From a checkpoint of a small mixture-of-experts model trained on Wikipedia.
Size: 10 layers, width 128, vocabulary 7550, 9.48M parameters.
Experts: 8 experts in each of 7 layers, 1 pick a token, a softmax router.
Training: a variant of Muon for the experts, 245M tokens, 7477 steps.
Below are experts of layer 5 (counted from 0) of a mixture-of-experts language model. Rows are named router (the router's row for the expert), down (a neuron's output weights, with its number) and show model dimensions 0-127. Each number is 500 + 40 x the weight over its row's rms, rounded and kept within 0 to 999. Numbers have three digits each.
Before each expert's rows: "raises" lists some tokens whose logits its average output raises strongly, later layers aside. This comes from a sample of Wikipedia text that the model never trained on.

# expert 3
raises: "-", ".", " and", "s", " to", "i"
router:490412543478493484455523514516473469413498547458483501505578504536464524446542454455504490563576535473530444456532508572530459548463420534474538472490544466432505558500513449523535433524489504558502434574527488493526531525505477516583518504475445544548509506398503439475465495512491518467504408531504481458504560523474484543552515443463448544472485525442500533426505512541524480528546
down2:502507463524463408457465499434504412513520520477585545573485509564499524541543528457454444501473538532478541515516526411573495573489520462502459520492531510466519526544460543504478506441484427496513473546503544518544436493407533482500456481502525486583548461542482502523542569513479457553526502515580498413475550542460569496498536495505504430450470508555490510543509497534494422503494
down3:520478518546465566525488515515459525545521514442495506444553543560488504468514522514410433424476500464492524559538468504409518563502495552448566474508537461500551488466476464537514449482511440458512500533506485462491549544476548469470500463491484557451495448492543552432511472489407525530448514410451541502518541562539444547562466515524508550599505473483516458534462478467541491419508
down4:497617474485537534462483498530531402460584499520558553522496470533487539479492525478529484550541498495516507541535524499497490523460480540472563466561563507466540499528519532456457495448458582517464518471497527521524516525513433459452452530461520536514532535557524504457502506564501517493440392541551483459506484413513463480461452482527417535540529589496506541533473453579557474523552
down5:503504529492497439478517503467466502518492412476465515483430468452572547514494494467500498466616468519558529511475403490528559540485541463518552493466477544577538535535462501487518438528606527530500433454471462585544500418512554500497504462507484492499421476457453495545508467529525430516460437523463507522478423411482493456521468463501562476519504478533489456518506439490552531512497
down6:546530506550610481551537522454498502491481465483399439442551424560500495487485446481527477473525432453500460533492590543498437471465440454497519449452479509545458536478543537448497546516467470391540492550443536487451562480517479535470462526441513439482429505461490455463499501562460544499525503508529532479536467509529452524536502439492469509547479506431441514554504516472535523494492
down7:518527392444502496507525471465544529464494488485514565514496545535501501484510521522468499517486507464478475486490432579518537484482418444488498451571429456477480457470539493459572548508514523482571506432436455499532458499506503577550489465516483542422405548471575433485421514447532534496464563527488512436508498483488452487493459533534552519518528548519533589551527514511544469559465
down8:464518520403515504530503500515466537431495473500518492506504510493541503465590509494499504393486524445509534442542360472558534485572472519460499476509477496480581533428437559518488502510490561554546529505574451498494495444522417526513572502495545533478528502544474486528454475498473457581524526505451466487549501520534544520482456480524457443476532517461436509569479541527508542546457
down9:497484565502511513522512460452509537534559540507489473509463427453564533513534510602478446536587515496477453490478498551515494473452465510503479453453514492495453511508564482468511441473547513505446466472458495517506479578475456537458489505531520534518501461383459393594426471468540484534542516517504485516502499481455468475490475545455526462585538447494505561502458563486582533575507
down10:516495457480499500490503448458517539500533501405583435477463492494555483475546429464512443554488479485500455480555494460505523523509532556452565504495511526483488557538504490527576497477525515501554582444520504471442397485493504495469498535509613555609512516509512530410466510521533495486523521527546529542434545459477470492518454510487467547468396517551425523481515536545464482474481
down11:500562465456501605532467517479477521525524438456507562446497508581481526506455493427508425487553479506519561516528593548488538456495548492477435488546528488536490531476497550527483497473542436534499516508525463514509555429467621562504558524516487471499530544465550487559472498475551493549549503519647482550508464511459468427527522486535534537519511516507475509505522515471475545467497
down12:429396509436548468517531517537485558514551477490488601558535617517462501538519533378476531453538459483511478453505582526570463547520510451490476514476530476517478503520515462477474511512432538474552498551475521474406566498488431483550506501468470525519481535460475499422471502472491573555502483471467452471485461487535525519492548493535541473474493576489462526507503480507545462510539
down13:484510479466547552527523561498488505557500502410517406454447482537520546516468516452539562547458468493487556517535442576523502516539495550475571549471538511500522520425452417485470482428511576489521448464424468461412507486535480493540440496508455488502475516531529481543442454520483497527462539463584507513569463519518484499502439505504548561524522475557458539403496496483533461522524
down14:500562455566543513480461432478489514498477515464459482438508500484481456525463532525451524574505512455513528527456581535531566438523471550427491535457540469469588446527476489501474445477512521482411464554442487464568445477521519545524446519519440455503440475429493441534570528538473440477488499526508502454480483448553495507550538478488496526484443516470494509568605564491506516555522
down15:527470572451557490512498461556565510545468548556552441510438442529533465460483447431471529450537497494540475471595504562454526490494487501536501504494513509504520509483465409425496465529588510487494558586468469440511471474477503554513546509527461525502561428564506458479540517539508551415495514477500563516502537504471496504574514490437526594536508491435481556531467456500509487523511
down16:589479471463502492559505465574491495464499527489602511482495458514468445475513446483535463484493501520510509510615463489467574468515536532529484533540432530454501568547462538553474420533495457655482507483473485509454551450469447530448444573531572525496471497538509517554545504525503503542458478489436488513463478504463506493486517516420500467499521506438521437523519470508502448513466
down17:447497500511491546505538503570426567427480527553487513515464524504468509547487527529534502530451563442443485490490480464496440510512541550539583495515490547555485495477568560486571467549494531537482447404523500518510532534496512424503502488521497482517436480475576586480522445520462495561512487519488526445489523533467509500499545437446457656490548525520537511490535565504530481491552
down18:487478499546590494480528551586537548508559571498477511561501508507524482477489558473447498501562442540607466523443511523534544507455528523521518433531497511529552547499477522541442476492503453476501480476512455499495554573513438532506442473485525507563479472433464567486523478484447470497452464551557402506487501608488476544476531477477479525462528484546471547400493487550544484511459
down19:507447497576459517451481559473478478555500532576493462497519474463508496452464493436573456489420550467543521455473388496502496528495491518507422501508484514527448411488533452451485481472482559479440534454455448553538518540431523505460521588502502502507488488549589496502488486451533435543543538544523506505509503533499527462489488519498432582493563490474504530445516584432448511526502
down20:503513487510487470432535492452533516479482526470523529506530467543469498516491534454570511545473451481585431503491640514485479535518428480546482569476529500505558564458512532570507582520477561500502408547516513498596494499519498503561442499504482521542480502390584468473551522460529507495444485548514516477450553478516495543532561476541467502544479518518459563441494497538525492501463
down21:472538461550531458521517480580465574472498484534515562468469463504522539535555546553498498499562453512539558492521486485530487500490455486516512506500504480491508526429443487548492467453519484443508544443503440478518533425503531445522437505434535456450527458458491612507452444545568514491469466506562505564476433394529479542532527508543515547496499499465376490490519447459507552532509
down22:542429467448474483548551549536568468482522571567497519484446449462587428499552500461515371535479508531542454502503399430444432522493521543537495430532461536471482488537473584549522468481446500514456537532498515577533485484483516519527502489507454481538457536533497500569561446477558516519473452530467486534533496505516462434495544475473462479447493483488516490524571495490493520508506
down23:486483489560492502514515441512507517538474563554520477589499504557467508502521552578532472476467477544504415438559443612525466491469516468493444500522463471451496480546466463548473485506553502469507594504507512515541482530540447436506437491489493580492528496488524463530522532481490537400422587468476539483476452482491520561560482577468507515469498484447500503490479483508477466490385
down24:500496534457466458530473466418519605494530544526481529494486501488562488452437492537496557478498551587491495520433458483508538457465509456443446535544456558546523451446457452438542532520481500536508511456514496496475490500464563533424499511504488479482594528513413515498514471529431554488434512484455519488510537478552492507548471554519602468498510458586540414530456496522469522531467